From a checkpoint of a small mixture-of-experts model trained on Wikipedia.
Size: vocabulary 10482, 37.9M parameters.
Training: a variant of Adam for the experts, 510M tokens, 11186 steps.
Below are experts of layer 7 (counted from 0) of a mixture-of-experts language model. Rows are named router (the router's row for the expert) and show model dimensions 80-159. Each number is 128 + 24 x the weight over its row's rms, rounded and kept within 0 to 255. Numbers have three digits each.
Before each expert's rows: a language model's description of what the expert responds to; "gets" lists some tokens that make up at least twice as much of what it gets as of all text. This comes from a sample of Wikipedia text that the model never trained on. Tokens count by the router's weight.

# expert 60
It responds to: Proper name capitals. Capital first letters or pieces opening place and institution names, such as F-alls, C-ove, Cemet-, Cath-, Royal, Holy.
gets: "F", "M", "B", "C", "S", "R"
router:138144096124207163143104114091132108125141099083125138128135142151161091167107146148111123127137141145156169121110138133127134100146098149124128125110142114139125127107087078132118125103128166137075149120107135094169136133102126123077134133

# expert 54
It responds to: Measurement numbers. Numbers and symbols in technical specs and math, such as horsepower, kW and mm values, gauges, and LaTeX pieces like ^{.
gets: ".", ",", "/", "-", "^{", "0 "
router:127134147140130142096088117107174127109117143091108111133130112080134123102141134145115152154109147159174133138148149123109153119114145078099119128086174094106125145166117136114142109098124101106127125142114118165168138131095112118187165117

# expert 4
It responds to: Quoted names and terms. Opening quote marks, brackets and first pieces of names or words being introduced after called, renamed, titled, known as, or an etymology.
gets: "\"", "as ", "(", "- ", "called ", ": "
router:102122151110119157148172100092133140121137134098123142131122120144159131086098155157146116097149163148146135148124124139127133103133170133153154173107152084126112150121113112103128137139109094082097130135104139106156167083170099116158165128

# expert 62
It responds to: Infinitive to and modals. To after reporting verbs, such as reported to, said to, claim to, and modals before be or have, such as may, could.
gets: "to ", "and ", "may ", "would ", "can ", "they "
router:142150086124139085087133128121119115135141133087118080083141130133129118144129156130132103138082155138164128129175119138118168109164165164143124133132141139134155152139157170139140155087119140139092133178157120124133118126118130140157140154

# expert 22
It responds to: Bibliography and author prose. Punctuation after author names in bibliography entries, such as the parenthesis before years, and sentence openers like In, He, wrote, According.
gets: "in ", "In ", "(", ": ", ", ", "wrote "
router:172122151122149116120128109120167152118156159083131135130104091120115179103137141153150104126100072102115107141103120152112109145155099100132135109150089096134126142112143125127154135155080136125126125160142131135154143109112109153149076179

# expert 63
It responds to: Quantity and change words. Verbs and adjectives of increase or provision such as provide, reduce, higher, and converted area numbers before sq mi.
gets: "of ", "for ", "its ", "their ", "% ", "/"
router:126156139130111117110102162120158112157112087092164146163099153138147117127163143097096111126130106171138143110106128108117146096132088143127167121135138110130126143159138138133137126162118090144089171144134123103093140171127097114196118159

# expert 41
It responds to: Modals and verb starts. Modals and subjects leading into a verb, such as would, will, could, they, to, plus verb-opening pieces like dis-embark, sw-itch.
gets: "to ", "would ", "\n\n", "on ", "|", "."
router:144111091139112104149127122129126115134157099086094147144166116124157104116111131094150127107158092136115054132168155139122147092122133148136101139122119127151159105112103088120116091112112097120135085138168127104094133087072085124136132102

# expert 40
It responds to: List and table separators. Table-cell pipes, indented line breaks, dashes and colons that separate items in lists, results tables and awards or filmography entries.
gets: "| ", "\n", "(", ", ", "\n  ", "– "
router:141093119102114150103156096165126118124155166092119124151098130108128123128115113089131141113138135158123123175093132139142135163152152131117125139137108083117166145120111100163105134157103093115155090182157151138171119081148094093135115155

# expert 58
It responds to: Digits in data tables. Decimal points and digit pieces inside numeric tables such as climate charts, sports statistics and asteroid lists, for example 65.5, 13, 0.5%.
gets: ".", "0 ", "1 ", "0", "–", "3 "
router:093117138098128110154095151162162099141146130193123148122106124137101097132132111143137128156111103116114082156111156147141085184105135149119102146099161152110135130149164107133096139136119147159119093087123112139134112111141147106129134098

# expert 26
It responds to: Time spans and clause links. Time nouns before later or prior, such as two days later, a month prior; also who, which, and opening brackets.
gets: "(", "who ", "as ", "years ", "– ", "which "
router:135152103131112094118109103138082120137102140095112112156111133126122138127117134119084107122125115110174088155119127074102132132116147145089153101139133112166158114103094117108140107097105098164132112136142080145110133129149079128136140151

# expert 3
It responds to: Infobox field bullets. Bullet dashes and field names in infobox lists like Kingdom, Family, Born, Location, Country, Coordinates, mostly before a colon.
gets: "- ", "information", "ed", "classification", "Kingdom", "Family"
router:099122131123144107130109179111111103130122125235128142121154128127137142101167111117119139107145125095143127118157118095148118115121145093114096101164085148126102131123117128100140108111117105150155093115158123166086120146103154108142126107

# expert 39
It responds to: Descriptive word starts. Word beginnings and color and size words in species and architecture descriptions, such as sh, wh, brown, yellow, mm, cm.
gets: "sh", "that ", "p", "which ", "be", "t"
router:111117127160159104084151119067104153121164140118130126119113170118097095088120142136155133110158147125184129108148115119124112092101133154147141116144150104136122121133145121096172124103085128137120122125124146129148110157148079154126101125

# expert 33
It responds to: Sports table cells. Pipe separators after numbers in sports league and results tables (Pld, Pts, Rank), plus ordinal endings and country codes.
gets: "| ", "; ", "–", ".", ") ", "-"
router:079123136100138120120095126146169105129146152100122140113092097109107081158151110103120112145128103164140083152104156131115146153124133069135117077110165135132128130124106117102132138129105122140094095082129127111153068099122094105085143136

# expert 34
It responds to: French words and infobox fields. French word pieces and articles like La, Le, du, é in titles, plus infobox field labels like Conflicts, Unit, Preceded, Spouse.
gets: "in ", "de ", "é", "of ", "on ", "\""
router:178097139124144093117129137142102112113147125083121112153123170092137134097069171121143113116158140161160129143129171130144133148139114118106100117124097134100160148088128113166082147104102151080151132149103104108182108083113118144129151150

# expert 9
It responds to: Numbers in tables. Digits and small numbers in sports scores, records and statistics tables, plus months, time and duration words like October, pm, days, years.
gets: "1", "2", "1 ", "6", "2 ", "3"
router:089160107161093125122123086102099118113156149111141105129093098096163113136110121167123179161139160151104087172125132113100145110117105157147156109122107117182092082136145112164124163095095116154123145177144119129110072120129146131124132138

# expert 32
It responds to: Tables and taxonomy lists. Table pipes, dashes, numbers and stat headers, plus list dashes before Genus or Subfamily in taxonomy entries.
gets: "-", "- ", "|", "to ", "/", "–"
router:179124145132145140132149123149158159109152110125181150112121167103075096132113128134112155162118099151123099109148124145114148121151125158078084128145103111163119135110079151159138162099134088138137122086145159140146116132110124125178170134

# expert 12
It responds to: Pieces in quoted speech. Mid-word pieces and short function words in conversational or quoted text, such as wh-at, bet-ter, rid of, en-sign.
gets: "'", "en", "ed", "at", "in", "out"
router:106088109171140099142171149095126141167100157104148170131143143141161171126107103118119139077161161116151144162176136089115114125130139149106102125115092113148099126109141119121127119088112154119173137105137142119126122127085105133167111125

# expert 29
It responds to: Punctuation and line breaks. Line breaks, periods, commas, semicolons and list dashes ending clauses, heavy in species descriptions, tables and census text, e.g. ==Description==.
gets: "\n\n", "\n", ". ", ", ", "and ", "s"
router:145112101169127155126148189135120148106153169155149120120134120151109121109173115121125124123156122097154158129147103160098141090137094114143136093168087132084103147113110115126128112106109115136146120134154142176147107156132148115152071137

# expert 52
It responds to: Copula after subject. Verbs is, was, are right after the subject in opening definitional sentences, like X is a village, plus located, situated, been.
gets: "is ", "was ", "were ", "are ", "had ", ", "
router:143160112133150143133113120115130120117122152110152167150149141151130106146170089132128153106167129154111141153115151147098108105114131141179140116122108097081161159129110123110122124152123117120166116103133168126139158133095092182127121109

# expert 48
It responds to: Digits and CJK bytes. Single digits in coordinates, lists and years, such as 29 and 116-5, plus Japanese and other non-Latin byte pieces.
gets: "9", "2", "4", "7", "8", "5"
router:139139108136125118147111156121120154128157145145162145151141134104136109126182145172138110104097108131142088108165108105101151117132120119130125122161145138137102154149091160157161143114115131106119176124131138150154095148146167117146146110

# expert 56
It responds to: Word endings and adverbs. Final pieces of words before punctuation or a suffix, such as l(ost), again, furthermore, however, stead(ily).
gets: "ed", "ing", "ally", "ly", "ated", "however"
router:088079080128114111119120109095134149107153119223137164130138137124150161103122135128126150095142129088130110115175126142109129106117162109164104112150082148117092105136146134132149141128106107138130122106154085144118086125119138118160078123

# expert 59
It responds to: Capitalized proper-name pieces. Capital letters and pieces in vehicle, aircraft, military and racing names, such as Super-fortress, M-D-83, Squadron, Racing, plus apostrophes.
gets: "'", "B", "-", "R", "M", "P"
router:162106110098129160132125132102137100117107147080108140119150125106159109133137121161122102120109140152134130112140132143106085160139123112106091121125132115150113130147143064084132173129125104177135123124110148129186120101124106135111148159

# expert 15
It responds to: Year prefixes, table rules. First piece of years such as 199, 201, 202 before the final digit, Markdown table separator rows, LaTeX $\ markers, and capitalized name fragments.
gets: "|", "201", "202", "200", "199", "196"
router:142172139125112178103153076134160179137127102118147121161148115120103129082108100180149112125128119163092165160168178161105138117123143141083133130114156094123117136173110099133169109119079125116135137143126131101123089138124146141107168133

# expert 16
It responds to: Articles after biography verbs. Articles and prepositions right after verbs in sports and biography prose, like attended the, graduated from, a charter member, on a free transfer.
gets: "a ", "the ", "an ", "at ", ": ", "and "
router:157155155098165141130101140130104097085128126143120096114130153162147111137139140103119091154154151115138128163087122145147096134148119096170116131141147151140115178110153164081088112126125127125107157142138112110076109123142135096155100109

# expert 51
It responds to: Geographic location phrases. Prepositions and the in place descriptions of roads, rivers and towns, such as near, along, north, Highway, and located in.
gets: "the ", "of ", "in ", "at ", "to ", "from "
router:124116166155153119144106124122112096135112108110105106098122145144133075140151139093075153142155136111115075172092152145124127135129144105180117135120147150132123170127119129090127102100137112116083163098122145097087123112099122161141124138

# expert 27
It responds to: Name list separators. Commas, ampersands and and between personal names in author lists, cast lists and taxonomic authorities, plus first names and country codes such as IND, FRA.
gets: ", ", "& ", ": ", "; ", ". ", "-"
router:123136163154172172118147099120145118082125106137144107169122160134111130158098110125111116139123080143119144165112126102121146146134125134132091113062135133107139132160095127116152125150149153130135137141129120123140167111168145117064192135

# expert 57
It responds to: Biographical name context. Commas after surnames in bibliographies, and of, by, and or titles such as Sir, Colonel, Captain before personal names in biographies.
gets: "of ", "- ", "by ", ": ", "the ", ", "
router:141105134111157135103136143149150111158142157123093132085142121134158152149120116121123121117122118098119123124068111167134146136119089125143149168110147093123115182093165139131092097159149130086139129132156114127094146138169097097145103153

# expert 24
It responds to: Possessives in biographies. Possessive words, mostly his and her, in footballer and biography prose, as in he scored his first goal, plus possessive 's.
gets: "his ", "s ", "her ", "the ", "their ", "'"
router:103160131116110133162132096130138154126111088084144087124120119149146106133082091110143150115087142117092146099109102159122133101143099127089111136082158134151154112144135149115112141145163070112131086134139148137146123103134164143125155172

# expert 10
It responds to: Sentence-opening connectives. Sentence-initial connectives like However, Additionally, Meanwhile, the word piece fur in further, furniture, furious, and table-cell separators or numbers in track lists.
gets: "| ", " ", "However", "It ", "fur", "Fur"
router:085111135097120132103128112128151163185143128067096160139140108140149153113108137080129150146097163109103112141155099111141136147089151133084093119165091087142093103128134152125110117115086158133121094155109172108124110106132122130127097151

# expert 47
It responds to: Articles and noun modifiers. Articles and adjectives starting a descriptive noun phrase in definitions, such as is a, the first, largest, oldest, American, Brazilian.
gets: "a ", "the ", "first ", "an ", "The ", "American "
router:139164167135134153130125111134107101107108164115114105155166125154125110133165121127112153117106113170163179128122130133115110093129095097169143151157158108166127163109103132077130149130111097132094167119127102166150156154169113132145140131

# expert 50
It responds to: Hyphens and apostrophes. Hyphens, dashes and apostrophes joining words, such as D.C.-based, French-Belgian, Liberal–Progressive, possessive 's, and ampersands.
gets: "-", "'", "to ", ", ", "/", "–"
router:157102149104134146138159112120148102134143162105125156123150114194108086138103097154137141098141116150121102098160109117109128147109080144118105115100119145148140133163116144110151146128111151131108143095178113175167141154091093143108148143

# expert 46
It responds to: Section and title starts. Heading = marks, paragraph breaks, list dashes and the before titles of films, works or articles, especially in See also sections and film infoboxes.
gets: "the ", "- ", "\n\n", "The ", "= ", ": "
router:135092131136131133083124167118121110127107149114103107119116103146094136138126172134152124138164139102092143122122101157119099170162130087150094173079116135133100161108117127134088150103152107132128160117121114168103106143125122083101155104

# expert 7
It responds to: Clause boundary connectors. Commas, conjunctions and discourse openers joining clauses in biographical narrative, such as despite, according to, where, but, announced.
gets: ", ", "and ", "where ", "but ", ". ", "is "
router:116193127150107092128100158146082112140122167125115098101129151147095123136168110150105092115150142102154108129107087146114104095109147092128156156170090154092152097109121111114136069116145094115176136157112135165083152135105135121154111157

# expert 44
It responds to: Conjunctions in names. And, or, of and commas joining parts of organization names or lists, such as Texas and Pacific Railway.
gets: "and ", "the ", "of ", "or ", ", ", "to "
router:123135163101136140124146100122110069111095175128130099107133113156142122147113111090109118142104108137157165123105131113153114105153108134154128150109127087135155121118134131100124128141147134154103158174159149134102113146156162076121101107

# expert 38
It responds to: Office titles and roles. Words before a position, such as appointed, deputy, vice, its president, his private secretary, in career and biographical text.
gets: "the ", "as ", "a ", "his ", "appointed ", "s "
router:127125122095144140140130098138075096139161098120127158144157103119151153100110114122128158078081123107135131102105146136146121130114123119143161106094147122157132097146145128100163131169128112125128137119113102135124092131160152164144159168

# expert 49
It responds to: Auxiliary do before not. Auxiliary do, does and did before not or emphasis, plus initial capitals of names and codes in tables and infoboxes.
gets: "the ", "N", "M", "did ", "T", "to "
router:107155162117087137122146112148125125140096120097113098128159157158134140179113156157112115135125133159104090129131135166110083105128113126121107156121148097151102120151167114110113118095157162118128144140129113105144113109104115147132146120

# expert 20
It responds to: Function words in narrative. Pronouns, determiners, not and common verbs in plot or biographical prose, such as his, her, felt, did not; also Who's.
gets: "to ", "and ", "a ", "his ", "not ", "s "
router:130165106107093083116176102102083137112115100144125142115131153131142124143095125157137169087136129097108109156166119119129134105144103158106137145104113081170158127149104122095116123127095089121164131129145103119096173144122106127167090109

# expert 45
It responds to: Mid-word fragments. Inner word pieces in rare or foreign words such as arg, i, u, and line breaks after table rules or coordinate symbols.
gets: "arg", "u", "r", "i", "\n", "o"
router:126112078160147120129114166103100133154142165190150167123116105141157117092134125118145161070150154104151100160167099130136172137094133138117099109104092101147140111137146069134081135109112140131122102100098109139120155139090104125078103128